Weights of a small mixture-of-experts language model, trained from scratch on English Wikipedia: a softmax router.
Below are experts of layer 5 (counted from 0) of a mixture-of-experts language model. Rows are named router (the router's row for the expert), gate (a neuron's input weights, with its number), up (a neuron's input weights, with its number), down (a neuron's output weights, with its number) and show model dimensions 256-383. Each number is 128 + 32 x the weight over its row's rms, rounded and kept within 0 to 255.
After each expert's rows: "mostly gets" lists some tokens that are sent to it at least half of the time. This comes from a sample of Wikipedia text that the model never trained on.

# expert 10
router [ 87 151  84 119 110  91 150 104 139 123  87 142 121 134 107 115 155  97 141 150 141 104 124 186 162 119  95 142 107  66 133 105 106 104 152 156 129  96 134 135 109 141  82 101 101 117 147 124 146 132 138  60 144 111 187 149 108  78  79 105 128 132 123 144  82 130 120 112 130 149 153  44  60 152 162 155 150 143 149  98 145 169 148  82  73 151 177 117 170 145 137  95 113  79 132 124 138 111 142 140 126 146  94  88 120 196 129 165  73 114 146 182 136 109  94 124 184 100 157 201 173 148 137 138 117  96 132 111]
gate0 [165 111 199 152 144  59 178 162 136 132 166 157 142  47 104 147 119 101 161 126 138 103 149 125  80 117 141  97 149 135 108 165 129 150 120 140 128 160  85 147 123  96 144 108 151  92 118 114  68 157  59 122 139 101 116 149  77 112 130 120  65 169 121 106 184 108  88 121 140  58 178 125 170 107  95 108 199 111 134  88 108 150 138 124 141 156 136 118 108 138 122 197 140 115 203 139  54 107 156 146 147 125 129  82 120  91 113 116 110  38  90 112 183  92 146 131  86 133  85 133 135  93 132 182 186 111 128 156]
up0 [100  88 177  94 171 125 135 214 162  94 136 126 137  90 139 122 146 143 131 128 199 129 138 107 119 115 193 140 163 120 123 141 125 146 123  90 142 166 155  95 128  55 151 129 111  89 136  83 100 184  91 104 137 144 138 118  84 128 135 124 138 133 176 174 132 108 151 155 123 110 106 137 149  88 135  69 117 160 103 129 157 122  37 137 151 100 123 169 141 170  93 150 127 174 165 115 136 130 146 144 144 115 121 119 121 111 203 131 181  87 151  94 164 137 137 191 170 155 140 118 143  63 104 191 118 139 117 146]
down0 [140 156 172 155 137 118 197 175 139 169 123 124 154 183  92  91 143 104 110 144 173 133 131 111 105 130 104  88 107  76  55 130  85 134 125  98  94 107 184  75  95 133 196 151 165  70 189 197  77 112 196 157  90 160 130 119 179 116 128 114 150 156 116 158 122 151  87 149  92 112  78  99 124 129 143  95 160 130  61 170 119 102 136 157 143  56 114 118 117  69  80 173 221 123 173 140  87 114  97 129 124  84 124 185 130  91 148 132 132  70 151 183 116 194 153 107 120 199 107 144 138 158 133 106 120 195 104 155]
mostly gets: " which", " that", " where", " he", "\".", " when"

# expert 4
router [219 127 142 141 150 157 115 161  77 131  86 116 161 132  85 160 131 154 130  94 157  93 145 126 133 197 113 131 111  59 153 135 130  85 129 136 119 113 130 127  89 118 149 156  99 121  87  92 102 172 118 164  93 155 127 108 139 187  89 135 127 154  99 148 190  97 128 138 209 161 128 135 142 121 165 121 120 140 149 116 106 134 145 121 114 151  45 171 199  85 125 119 255 134 120 114 149 166  61  20 171  82 143 135 107 112  97 180 150 173 133 147 171 140 115 148 149 204 149 119 117 146 121 198 146 162 145 115]
gate0 [ 75 111 185  85 146 117 142  79 202 150 175 142 178 127 137 102 127  77  99 140 169 157 127 160 157  81 167  97 140 103 177  89  66 133  84  90 102 165 187 100 180 156 147 176  43 166 153 111  98 147 144 121 129 149 159 110 112 101 164 145 146 175 129 174 126  96 109 137 132 147 162 104 143 123 127 153 116  76  72  90 150 149 124 158 176 143 123 161  88 178  76 155  99 132 111 138  94 157 125 141 124 186 106  79 138  86 149 110 110 135 155 115 143 110 111 163 110 160 138  86 119 155  91 123 101 106 120 105]
up0 [104 148 194  93 126 150 155 124 108 147  95 139 132  89 146 144  93 152 152 115 195  79 173 138 153 132 137 106  66 130 139 116 146 188  76 106 110 215 126  94 167 194 107 120 107 146 140 142 118 194 134 104 125 126 143 103 114  22  97 164 138  96 150 160 145  66 124 157 142 126 179  81 151 127 143 109 141 164 173 100 115 134 140 134 139 111  96 116 224 173 176 118 112 141  84 153 101 186 114 120 113 142  69  28 102 130 187 141  79 163 104 126 141 123 149 165 108 126 137 132  79 174 127 122  82 106 163 141]
down0 [104 125  72 144 132 120 157  90 108 120  47 146 144  89 116 112  96 113  83 115  90 119 103 145 130 146 135 118  81 131 144  86  96 112 148  81 111 101  78  84 182 150 114 162 144 134 122 168 166 137 119 175 143 130 117 101 113 123 187 121 106 117 115 182 135 125 107 144 117 159 111 142 147 116  96 113 161 151 119 102  93 129 100 152 170 104 133 143 139 148 132 151 178 140  95 151 119 101 151 139 137 117 181 144 161  75 171 115 142 172  80 128 125 115 122  98 101 128  98 121  81 116 144 160 128 147  84 161]
mostly gets: " military", " song", " father", " top", " main", " own"

# expert 9
router [138 166  84 100 153 135 169 140 115 148  95 149 123 184 138 184 110  86 125 178 124  60 130 110  53 106 185 140 105  39 127 170 190 130 166 124  99  49 134 121 116 120 152  73 153 115 136  93 165  76 107  99 107  57 195 139 126 127 135  98  95 133 100 116 159 134 112 107 122 112 134 102  86 122 116 165 212 150 144 197  97  96 140 132  59 127 161 134 152 128  79 111  92 150 152 139 106 119 154 131  82 149 144 150 131 183 144 138 129 147 146 130 203  79  97 139 167 152 141  87 125 129 133  92  87  74  92 129]
gate0 [149 131 119 136  90 137 130 108 167 122 106 127 146 159 107 126 170 118 146 177 114 172 161  95 132 155  96 156 104 160  74 110 143 114 130 138 109 129 168  57 105 122 129 126  70 144 111 137  81 203  92 120 148 162  99 130 183 110 178 134  94 147 115 123 134 120 128 130 108 152 185  99 120 103 142  70 107 113 135 102  84 142 139 120 151 160  72 129 144 126 105 132 125  92  65 140 120  73 113 110  93 129 165 139  98 171 165 115 118 193 158 156 117 133 178 129 150  85 131 144 119  57  99 100 139  98 148  70]
up0 [123  88 114 142 127  82 127 141 135 152  99 131 102 131 129 180 145 108 106 143 163 147 169 106 163 129 115 151 227 120 123 115 117 135  96 124 126 126 135 108 159 130 112 110 136 146  79 102 101 150 143 133 178 154 103 113 105 116 134  92 132 129 129 109 144 120 125 195 167 185 148  92  89 132 170 140 109 110 123 156 154 160 125  98 121  96 111 122 133 122 130  66 181 134 101 142 133 150 142 113 126  55 146 134 173 117 192 153 104 187 168 180 135 169 135 155 182 139 107 105  66 131 133 135 170 159 158 143]
down0 [137 146  65 106 142  89 120 106 115 112 110 100 146 109 114 124 152 133  77  93 151 105 100 138 187 107 125 152 121 127  86 119 149 149 134 114 134 167 114 143 112 108 128 154 108 169  79  98 157 114  81 184 133 148 134  89 121 144 139 144 156 127 216 117 148 192 119 125 131 100 120 116 190 136 133 107 148 213 129 112 130 110  96 126 178 116 176 111 141 179  90 163   0 173 137 114 113 129 170 134 166 143 106 105 127 184  91  85 159 147 146 123 122 132 126 157 103 126  93 146 150 106 161  92  61 108 163 175]
mostly gets: "ić", "ova", "ki", "ović", "ke", "ov"

# expert 0
router [182 127  83 184 144 142 100 159 151 124 148 135  92 116 202  93 142 105 133 134 162 211 137 162 139 174 188  95 158 146 132 159  70 149 141 134  99 169 131 116 116 126 101 129 171 152 105 159  99  99  86 186 125 129 127 186 148 176  91 120 147 205 150  83 155 111 100 150  92 163  90 158 142 122 118 138  69 100 106 118 115 152 137 135 106  93  57 182 122 125 129 129 132 181 147 156 139 136 110 152 150 119 242 155 107  71 102 153 119 152 132 177  93 164 119 134 153 168 128 149 119 131 120 110 110 123 126 170]
gate0 [144 117  90  81 105 152  72 139 155 103 125  94  91 174 182 122 151 119 106 112 127 167  91 148 191 156  87 155 116  72  97  76  86 137 167 156 137 136 113 111 118  99 166 102  96 172 153  98  78  88 190 143 103 117 160 102 135 108  79  71 143  89 118 142  95 120  70 177  82 108  99  98 101 113 141 146 154 144  75 124 179 162 151 122 160 174 119 116 133 150 122 132 192 140  99 125 133 143 163 141 135 157 130 165 134 113 123 112 157 101 111 139 110 164  99 158 161 135 103 224 157 120 133  95 108  63  94 183]
up0 [156  59  98 118  59 141  91 139 170 139 166 113 146  96 161  89 139 103  99 145 114 115 118 139 157 166 113 127 114  70 134 119 147 105 160 155 110 150 138 146  66 128 112 167 123 197 173  59 181 158 156  99 129 160  76 110  97  93  58 133 102 133  92 117 156  98 153 124  68 116 185  76 116  99 169 114 150 108 129 136 134 126 155 154 152 136 134 151 142 123 106 148  94 139 111 188 156 103 139 148 175  83 123 144 186  71 113 102 210 152 185 149 103 170 191 144 168 107 147 145  98 194  80 102 101 146 141  81]
down0 [141 100 130 112 123 162  86 146 138 137 162 133 130 168 157 164  99 130 146 110 130 131 137 101 130 123 169 150  99 128  93 155 128 154 104 176 134 125 104  94 141 142 133 140 126 155 111 132 113 146 113 193 144 119 106 108 127 171 144 151 143 150 141 118 138  79 115 118 106 126 125 140 152 119  86 123 115  91 122 153 145 111 103 128 136 121  73 139 116 144 135  92   0 164 150 140 128 102 159 170 156 111 127 129  94 171 115 142  92 133 121 104 140 164 144 148 120 156 124 102  85 132 113 116 136 135 118 111]
mostly gets: " years", " century", " mi", " million", " months", "–present"

# expert 6
router [123 103 111 117 110  76 143  95 131 141  80 190 165 148 111  89  97  78 134 139 133 117 146 107  71  99 162 171 129  98 151  88 133 115 152 102 161 111 139 129 145  95 123  82 172  62  96 148 121 107 122 160  98 115 132 106 124 150  96  79 152 150 122  59 154 181 131 143 149  90 155 128 135 138 148 159 111  97 160 130  63 103 131 150  69 106  82  87 113 132 147  95 102 200 160  93  63  69  96 157 141 127 124 130 137 149 159 148  98 162 113 106 153  29 125 122  99 147 105 126  98 144 159  79  89  76 146 166]
gate0 [158 156 145 128 101 180  83 178 126 110 163  92 169 176 175 124  83 144 155 173 109 143 175  59 142 173 136 100 161 123 103 127 159  97 158  97  99 228 188 169 159 110 143 127  99 179  85 108  96 128 135  73 140 177 112 126 111 140 166 108 125 127 132 170 104 179 176  98 137 183 160 116 109 149  94  86  91 148 157 113 109 106 159 109 170 128  81 137 187 148 134 110 175  86 130 166 169 153 118 128  81 131 109 130 150 161 174  83 106  85 146 145 110 122 150  99 128 140 186 128 151 140 119 167 186 103 124 154]
up0 [140 109  95  96 132 223 129 117 114 131 131 149 157 154 204 124 128 125 126 115 121 163 185 131 149 109  87 132 178 146 140  67 122  99 130 151 143 158 170 149 112 123 169 151 134  94 131 159  96 149 165 133 133 165 149 106 138  55 159 106 103 161 111 149 117 129  95 113 165 121  74  95 147 160 139 113 140 157 124 110 113 166 223 134 104 156 120 143 153 126 115 120 187  96 134 133 113 156 154 187  90 182 125 134 142 141 172  63 132  92 225 148 129 150  84 107 149 161 149 146 160 168 183 126 150 124 162 115]
down0 [136 172 148 116 137 163 139 107  82 172 147 113 107  45 100 115 123 110  46 120 115 107 125  77 118 137 149 116  90 147 222 118 117 134 136 155 115  68 115 174 129 112 149 132 156 130 179 116 121 139 144 128 133 110 161 177 109 162 117 135 140 138 193 181 144 166 170  95 137 135 105 104 171 138 135 155  99 134 162 105 112 125 121 103 143 185 104  95 116 204 125  71 159 163 145 170  72 119 126 160 118  75  88 133 149  98 127 121 166 136 114  91 138 145  96 134 143 123 157 151 132 111 123 129 121 112 171 160]
mostly gets: " November", " June", " April", " January", " December", " October"

# expert 5
router [148  80  92 147  99 122 120 193 153 113 126  80 139  57  95 143 150 192 163 107 146 166 144 171 163  95 183 188 102 134 142 130  57 146  99 125 154 127 166  70 143 145 129 156  91 133  83 132 125 118  84 158 141 170  85 137 107 105 155  75 162  71 132 159  79 151 106 110 174 100  82 104 102 122 137 122 131 145  74 109  87 120  84 123 176 123  87 138 135 142  65 193 137 124 121 129  49  95  97  72 112 153 192  92 125  39 140 128 124 134 116 135 134 109 151 120 116 125  87 102 150  76 109 147 113  97 161 112]
gate0 [141  96 125 122 139 172 145 197 139 127 208 115 116 126 154 116 101 147 109 225 175 137 115 164 157 167 112 154 138  83 140 137 107 129  48 114 168 110  83 118 122  75 144 147 161 163 131 125  99 139 137 155 112 153 112 114 135 138 121 109  79 144 168 138  91 109 179 112 104 142 165 133 101 128 131 117  91  97 158  95 167 183 103 157 135  99 129 143 105 155 155 126 178 102 199  61 123 153  99 127 117 100 116 114 144 110 172 116  97  93  87  73 129 156 163 149 142  92 168 102 141  87 106 170 114 118 171 132]
up0 [160 140  71 135 143 186 118 146  88 138 176  76 120 132 108 148 107 149 154 172 138 148 138 125 165 137  89 108 140 123 130 160 167 109  74 161 156 108  99 127 118 158 115 103 181 132 119 123 161 121 131 123  97 163 139 120 151  98  93 127  83 127 129 102 137  72 149  92 156 126 150 162  79 126 128 139  85  90 111 172 108 196  86 136 144  69 136 200  88 172 118 138 155 137 148 113 127 149 145 112 177  95 115 116 122 115 184 136  86  77  90  64  93 151 153 143 134 115 187 134 125 118 112 145 102  96 128 131]
down0 [126  91 140 154  88 100 144  75 158 169 149 165 145 118  65  88 111 122  95  99 113 138 120  60 117 110 138 121 151 144 126 116 110 169  83 155 119  93 164 119 117 158 130  72 148 184  98  86 155  94 141  79  90 165 106 157 144 163 163 122 104 161 165 127 125 172 145 187  98 173  89 164 144 134 118 110 121 127 136 160 129  96 153 105  65 101 129  94 124 176 136  77  54  92 183 106  79 134 142 147 166 113 116 118 152 106 113 164 134 147  98  95  75 146  60 129 188 138 130  89 109 143 144  64 121 108 168 102]
mostly gets: "See", "Scientific", " See", " Goals", "-c", "_"

# expert 1
router [161 131 154 141 105 120 109 142  93 151 185  93 125 119 166 172 144 127 127 133 150  48 123 103  86  96 159 102 152 121 138 184  86 215 135 157 142 105 127 132 113 132 190 112 181 158 110  89 150  99 111 126 110 124 118 171 161 187 137 138 126 131 172  39 179 162 152 164  96 178 115 142 186 151  91 107  82 107 138 101 134  97 120 115  81  74  84 150 123 134 193 120 167 145 152 133 118 147 141 104 112  90 155 100 130 134 200 139 148 129 124  76 145  98  69 118 129 120 133 150  89  72 136 165 132 163 148 122]
gate0 [130 140 112 158 169 162 111 115  93  88 113  99 131 122 110 119 139 111 138 138 137 125 240 139 160 116  99 129 146 121 122 124 184 113 121 113 120 144 148 163  51 133 184 170 112  76 136 157 125 148 111 145 148 105 120 163  73  99 126 186  97 167  44 161  94 144 116  80 139 148 159 148 152 169 181 115 163 109 174 127 128 117 105 154 134 132 120 123 162 118 108 144 122 113  94 176 150 181 142  89 126 106 128 214 113 128 113 119 133 138 131 134 147 161 152 143 117 124 101 164 186 118 116 150 140 143 125 135]
up0 [136 158 112  64 127 131  89  77 119 136 117 165 128 145 127 116 102 139 132 100 126 170 109  97 152 136 140 107 115  91 128 132 180  86 155 134 127 134 103 182  84  91 165  94 108 169 114 121  93 119 141  96 150 100 101 137 100 107 100 108 128 153 147 100 139 100 147 109 109 118 148  97  92  94 164 151 116 163 102 152  73 128 184  69 135 127 123  96 147 139 135 167 145 116 165 110 149  99 190 103 157  92 183 108 123 169 151 100 154 128 157 115  93 101 148 154 183 112 141 172 125 135 101 138 134  91 147 145]
down0 [ 82 140 172  94 110 128 154 130 196 110 110  88 150  99 103 101 130 155 103 115 127 131 106 123 114 120 127 122 176 172 151 124 107 171 129 111 137 153 140  73 112 124 106  79 111 154 101 183 190 102 145 153 127 102 138 116 143  93 114 145 175 132  74 131 157 127 161 126 148 137 116 174 162 105 103 120 165 136 119 124  89  71  92 104  74 118  90  66 151 149 175 139  97  72  71 117  77 148 110  69 112 133 113 149 109  76  73  96 141 128 162 135  68 110  92 181 112  67  98  92 163  81 170  79 152 147 117 125]
mostly gets: "idae", " people", "ensis", " Corporation", "ians", "ions"

# expert 11
router [113 129 213 119 105 135 131 139 160 131 167 106 121 139 145 141 161 168 145 112  80 135  77 137 177 131  41  96 170 162  56  91 146 158  89 162 102 157  76 153 161 131 130 143 131 142 172 119  84 131 136  67 165 158  90  62 137  66 143 184 108 103 105 136  77 114 164 116 146 117 153 126 136 141  98 103 118 105  52 124 182 135 128 119 220 131 132 135  81 126 155 151 168 129 107 133 114 112 146 161 126 108 105 121 152 102  85  78 149  92 114  89  55 122 175  97  78  68 158  91 150 139  79 133 133 138 107 148]
gate0 [120 127 145 109 131 123 101 205 102 136 104  87 113  80 152  93 116 162 111 129 136 144 112 136  57 102 159 114 124  98 151  73 136 123 191 139 149  83  90 126 117 141 143 238 154  91 153 106 140 102 136 168  62 119 144  92 134  92 144  99  82 189  62 119 154  72 110 118 145 100  89 119 129 113 136 119 147 169 128  99  80 173 121 177 113 157 128 115 150 109 123 123 162 117 190 127 165 100 109  94  92 105 132 132  60 165  96 157 100 111 127 139 129  91 110 116 118 160 104 140 112 119  97 114 176 158 135 129]
up0 [139 121 134 202 124 100  33 131 189 117  68  75 117  72 134 122 137 140 109 157 115 107 130 138  75 169  63 126  76 112 170 133 120 186 202 142 149 121 116  83 110 144 150 120 140 159 107  90 149 134 173 176  68  86 113 163 181 142 140 136  86 162 161 144 152 126 124  90 145 137  73 125 118 107 172 155 122 203 151 109 141 145  96 136 100  74 153 163 184  75 172 123 142  69 180  98 114 109 129 113 139 158 171 109  31 179 210 187  96 138 107 100 134 109 135  97 156 167  95  97  83  92 136 173 133 112 107 110]
down0 [ 96  95 101 114 103 118 154 160 159 135 145 120 152 166 164  98  80 104 154  99 173 133 129 148 132 100 106 147 139 121 127 119 111 140 159  51 149 165  79 176 146 112 151 162 129  72  94 151 123  82 116  86 103 138 156 189  94 125 149  85 133 204 121 186 108  97 172  77 103  85 132  54 139 117 129 169 118 162 152 160 133 151  83  96 127 149 146  76 135 151 119 145  24  47 162 123 105  90 158 114 116 123 127 214 170 168 159 153 116 119 145 165 109 135 108  74 134 158 155  77 148 145 119 134 114 117 110 178]
mostly gets: " ", " not", "born", "Personal", " −", " approximately"

# expert 3
router [100  81 139  73 159 101 156  79 139 100  99 119 103 161  47 125 118 107 124 135 147 165 154  78  85 117  87 146  60 151 128  84 178  59 130 114 119 190 113  98 173 149 108  96 137 127 155 134 133 166 172 102 119 107  73 122  77 126 158 124  62 105  95 137 105  84 110 118  50 109 146 147 120 120 150 108 136 100 129 155 159 152 115 177 125 145 199 104 123 141 140 145  95 108 112  80 159 127 198 196 110 127  65  93 132 131 146 127  78  74 113 118 111 190  91 108 139  99  68 117 115 102 115 115 132 135 156 161]
gate0 [117 121 101 166 176 142 169 112  97 161 149  91 118 149 190   0 158 115 130 112 111 120 126 177 120 138  78 109 161 144 103 140 175 105 108 143  87 106 127  76  83  97 165  83 107 169  89  92 155  80  97 122 140 120 154 118  81  51  62 123  60 144 155 116 120  76 173 132 113 147 156 123  68  81 156 168 101 117  96 102 170 156 168 200 138 191 146 123 130  80 143 148 119 140 134 110 156 146  90 124 109 123 120 123 166 162 167 144 119 132 111 154 103 170 105  85 128 181 137 113 173  82 106 156 187 164 134 160]
up0 [141 163 167  56 167 200 133 140 161 151 128 194 134 128 161 187 135 125 156 101 172  77 132 132 190 108 176 116 113  90 113 117 169  89 135 149 119 103 113 116 108 101 105 132 157 113 123  73 149  90 182 108 111 160 146  63 134 114 101 107 112 151 131 120 171 137 157 130  56 156 101 100 135 123  91 159 148 199 157  74 144 159 176 145 135 132 171 171  86  33 118 141 104  95 205 113 122 133 130 145 150 127  67 129 180 127 154 122 123 200 156  99 131 124  78  88 126 180 175 114 122  77 126 127  75 144 116 122]
down0 [124 148 123 105 125 172 132 119 136 166 142  93  73  41 145 124 159 137 129 125  75 130 140 157 152 151  97 141 123 148  74 104 139  85 150 159 184 115 162 115 120 105 129 116 100 115 144 113 117 192 160 102 122 150 167  93 157 133 165 104  55 184 141 157 128 142 110 132 141  61  91 139 129 184 165 103 157 110 124 116 132 100 129 112 128 146 157 144 193 120 146 100   0 132 124 147 177 179 105 142 193  72  84 139 133 152  80 160 113 109 110  80 170  71 105 177 155 122 125 163 133 171 110 172  90 148  74 138]
mostly gets: "\n\n", " |\n\n", " =\n\n", "===\n\n", ")\n\n", "\n"

# expert 7
router [124 102 196 112 148 150 100 109 105 126 136 110 124 149 124  99 143 167 143 128  84 156 122  66 129 126 131 131  93 160 121 142 116 147 121 153 132 184 145 111 152 103 172 119 137 100 115 108 140 124 163 132 135 136 147 105 139 134 156 149 156  94 133 127 126 123  93 140  66 153 113 145 149 124 124 114  90 127 108 155 154 115 100 118 175 155 167  63  59 141 132 172  99  82 140 189 135 121 152 189 147 149 105 131  95 136 100  60 127  99  90 138 176 140 123  92 119 118 145 134 104 136 139 118 167 104 137 119]
gate0 [155 118 144 124 103 143  57 107 140 117 166  91  91 124 137 126 141 222 161 143 129 109 192 133 167 153 145 107 184 122 104 131 145 136 137 117 124  85 129 122  72 157  70 121 152  90 164 131 112 152  98 134 152 185 115 168 109 116 112 159 139  76  96 172 125 152 160  75 134 157  88  85 108 165 114 134 126 152  95 104 108 130 140  68  94 101 190 153 162 126 156 127 134 157 113 135 205 129 111 107  94  96 122 142 169 172 143  88 104 183 168 121 143 145 156 144 109 141 121 114 127  89  99 210  91 130 143  81]
up0 [148 143  92 169  41 154  70 123 167 144 122 101 121 174 134 154 186 104 130 100 136 114 112 150 136 166 132 151 118 156  53  54 154 118 151 147 120 185 146 134 104  73 111 152 157  91 151 138 127 135 120 120 151 113 176 136 140 111 172 139 113  75 126  77  25 177 157 109 175  98 119 119 205 144 118 141  97 124 130 146 105 143 149 195  91 172 110 146 158  49 168 154  93  66 134 119 195 108 100 100 158  82  95  63 116  71 107  60 120 127 187 101 127 190 117 118 154 160 110 117 132 124  63 136 105 135 102 180]
down0 [123 120  78 186 140 112  79  93 147 134  99 130  74 140 179 103 106 114 131 139 175 146 166  94 168  79 153  64 169 151  89 132 121  65 134 134 101 122 141 153 133 122 150 130 198 123 116 155 135 130 122 165  86 131  98  60 128 151  96 110 155 191 116 110 126 158 127 104 116  84 120 161 153 167 102 116 148 156  95 146 108 125 189 159 128 161 155  53 126  93 110 131  58  80 149 170 188 133 161 148 138  79 127 118 109 145 152 144 177  63 161 126  88 128  95 116 148  93 116 150 129 160 137 129  96 133 120 144]
mostly gets: " on", " during", " from", " after", " between", " at"

# expert 2
router [113 158  97 136 132 137  91 130  84 166 133 125 214 147 109 133  87  86 178  72  87  87 123 113  93  53 186 117 186 106  86  69 145 188 120 162 128  98 133 135 178 140 147 128 187  67 106 137  83 139 151 167 117 105 193 158 147 141 118 101 174 100 137 143 106 172 146 138 236  94  89 149 161 158 146 162 150 131 153 153  87  89 144 154 124 112 128 117 128 121  97 103  63 115 101 121 143 101 167 142 133 197 119 147  65  82 143 127 123 142  97 176 172 116 104 169 173 142 102 101 131 104 218 157  89 146 125 151]
gate0 [134  19 130 101 136 175 193 207 101  86 110 136 149 153 152 179 139 100 127 139  43 174 133 112 115 184 137 135 141  94 168  80 137 103  97 100  95 109 160 122 162 167 176 153  84 123 159 145 218 115 169  43  68  76 162 145 146 160  67 159 114 153 128 114 116  63 100  98 101 175 157 120  89 110 128 103  90 101  65  93 167 169 167 168  99 170 133 138 123 139 110  59 127 113 167 112 143 175 123  84 178 152  95 116 145 127 115 162 109  74  69 106 166 113 121  75 143 162 111 183 137 133 104 148  88 120 116 129]
up0 [123 110 117  54 141 144 220 132 155 140 125 129 142 136 106 170  78  81 168 117 120 133  84  99  99 176  84  84 120 127 100  84 149 139 118 134 124 162 152  79 136  90 125 115  84 104 174 126 111 128 139 121 145 140 117 105 125 103 100  84  84 132 113  98  49 105  86  99 130 153 130  72  52 101 114 173 146 165  82 106 101 142 124 125 173  79 129 159 137 113 109 212 104 124 162 130 193 196 124 123 126 120  94 133 158 142 156 126 164 132 149 118 136 145 141 128 108 155 128 178 109  97 181  78 119 109 116 104]
down0 [ 74 112 163 109 220 130 176 100 151 149 132 131 148 143 109 136 136  33 111  93 171 109 144 111  66 149 123 127 146 143 127 139 181 125 165 141 176 148 121 134 115 139  58  36 116  74 137  59 122 139 129 136 169 188 186 146 143  67 177 108 108 120 133 144 133 115 124 163 142 134 139  40 131 155 110 124 141 145 167 162 165 148  88 167 111  96 140 171 110 109 178 176  95 143  97 108 137 169 152 143 178 179 108 101 107  75 102 152 158  82 141  95 161 163  85 114 120 151 113 123 157 102 111  94 146  85  73  88]
mostly gets: " two", " several", " three", " four", " MF", " many"

# expert 8
router [128 124 130 149 134 162 161 110 117 127 110 170 142 113 154 177 130 107  66 145 104 131 116  87 108 118 170 166 109 114  96 136 173 130 107 170  64  86  96 237 146 173 137 194  91 175 118 158 161 136 101 148  55 130 124 110 131 116 158 159 131 113 152 154 162  78 125 115 126 143 112 143 133 117 173 143 142 133 149 158 124 123 114 103 161 141 150 129  86 148 106 126 126 106 142 152 141 190 112 163  83 104  53 102 125 155 103 152 130 121 149 141 138  91 184 175  89 162 106 127 166 159 112  80 166 143 134 131]
gate0 [155 153 157  83 117  86 113  94 117  95 145 147  88 152 101  45 209 152 122 141 108  83 130 131 124 165  67 124 134 114 119 128 155 102 107 127 164 116 132 126 169  92  83 138 176 150 131 116 101 149 152 115 175 130 130 209 176 127 105 110  97 144 146 109 103 169 174 129  62  90 152 109 153  81 133 130 118 132 137 147 108 143 106 151  80 169 100 133 151  91 141  86 125 172 160  79 130  65  88 187 145  96 143 130  68  97 116  93  93 126 167 122 131 119 196 137 128 207 177 208 143 166 192 120 127  70 121 215]
up0 [150 134 133 112  73  76 123 114 144  80 134  51 104 139 120  68 161 109 156 132  84 127 159 126 104  97 110 138 138 150  88 164  82 140 114 147 127 167 147 140 112  85 116 159 149 168 139 114  85 156 108 129 146 129 111 138 117 131  88 130 105 104  89  92  87 140 125  89 133  95 190 130 135  82 115  61 156 113 139 148 139 110 153 156 110 108  95 153 120  94 130 107 144 105 128 117  69  93  91 156 105 141 125  25 131  77  75  87 110 168 166 165 132 113 150 136 117 134 155 202 115 190 143 151 135  74 127 148]
down0 [106 118 187 143 128 156 158 109 106  77 171 182 158  42 125 157 145 163 150  88 129 148 145 108 125 106 163 108 111 141 144 169  87 141 120 115 129 170 113 141 148 142 109 125 135 210 134 116 121 142 125  63 119  93  93 165 157 131 117 116  94  89 106 130 121  96 138 136 114 123 146 185 142 210 103 114  88 102 116 134 110  96 121  94  60 105 109  92 141 152  69 164  71 170 101  84  93 112 101 139 173 105 162 130 145  90 105 188 132 160 111  89 134 137 148 133 158 137 146 131 135 165  46 103 115 124 141  96]
mostly gets: " have", " has", " can", " would", " began", " had"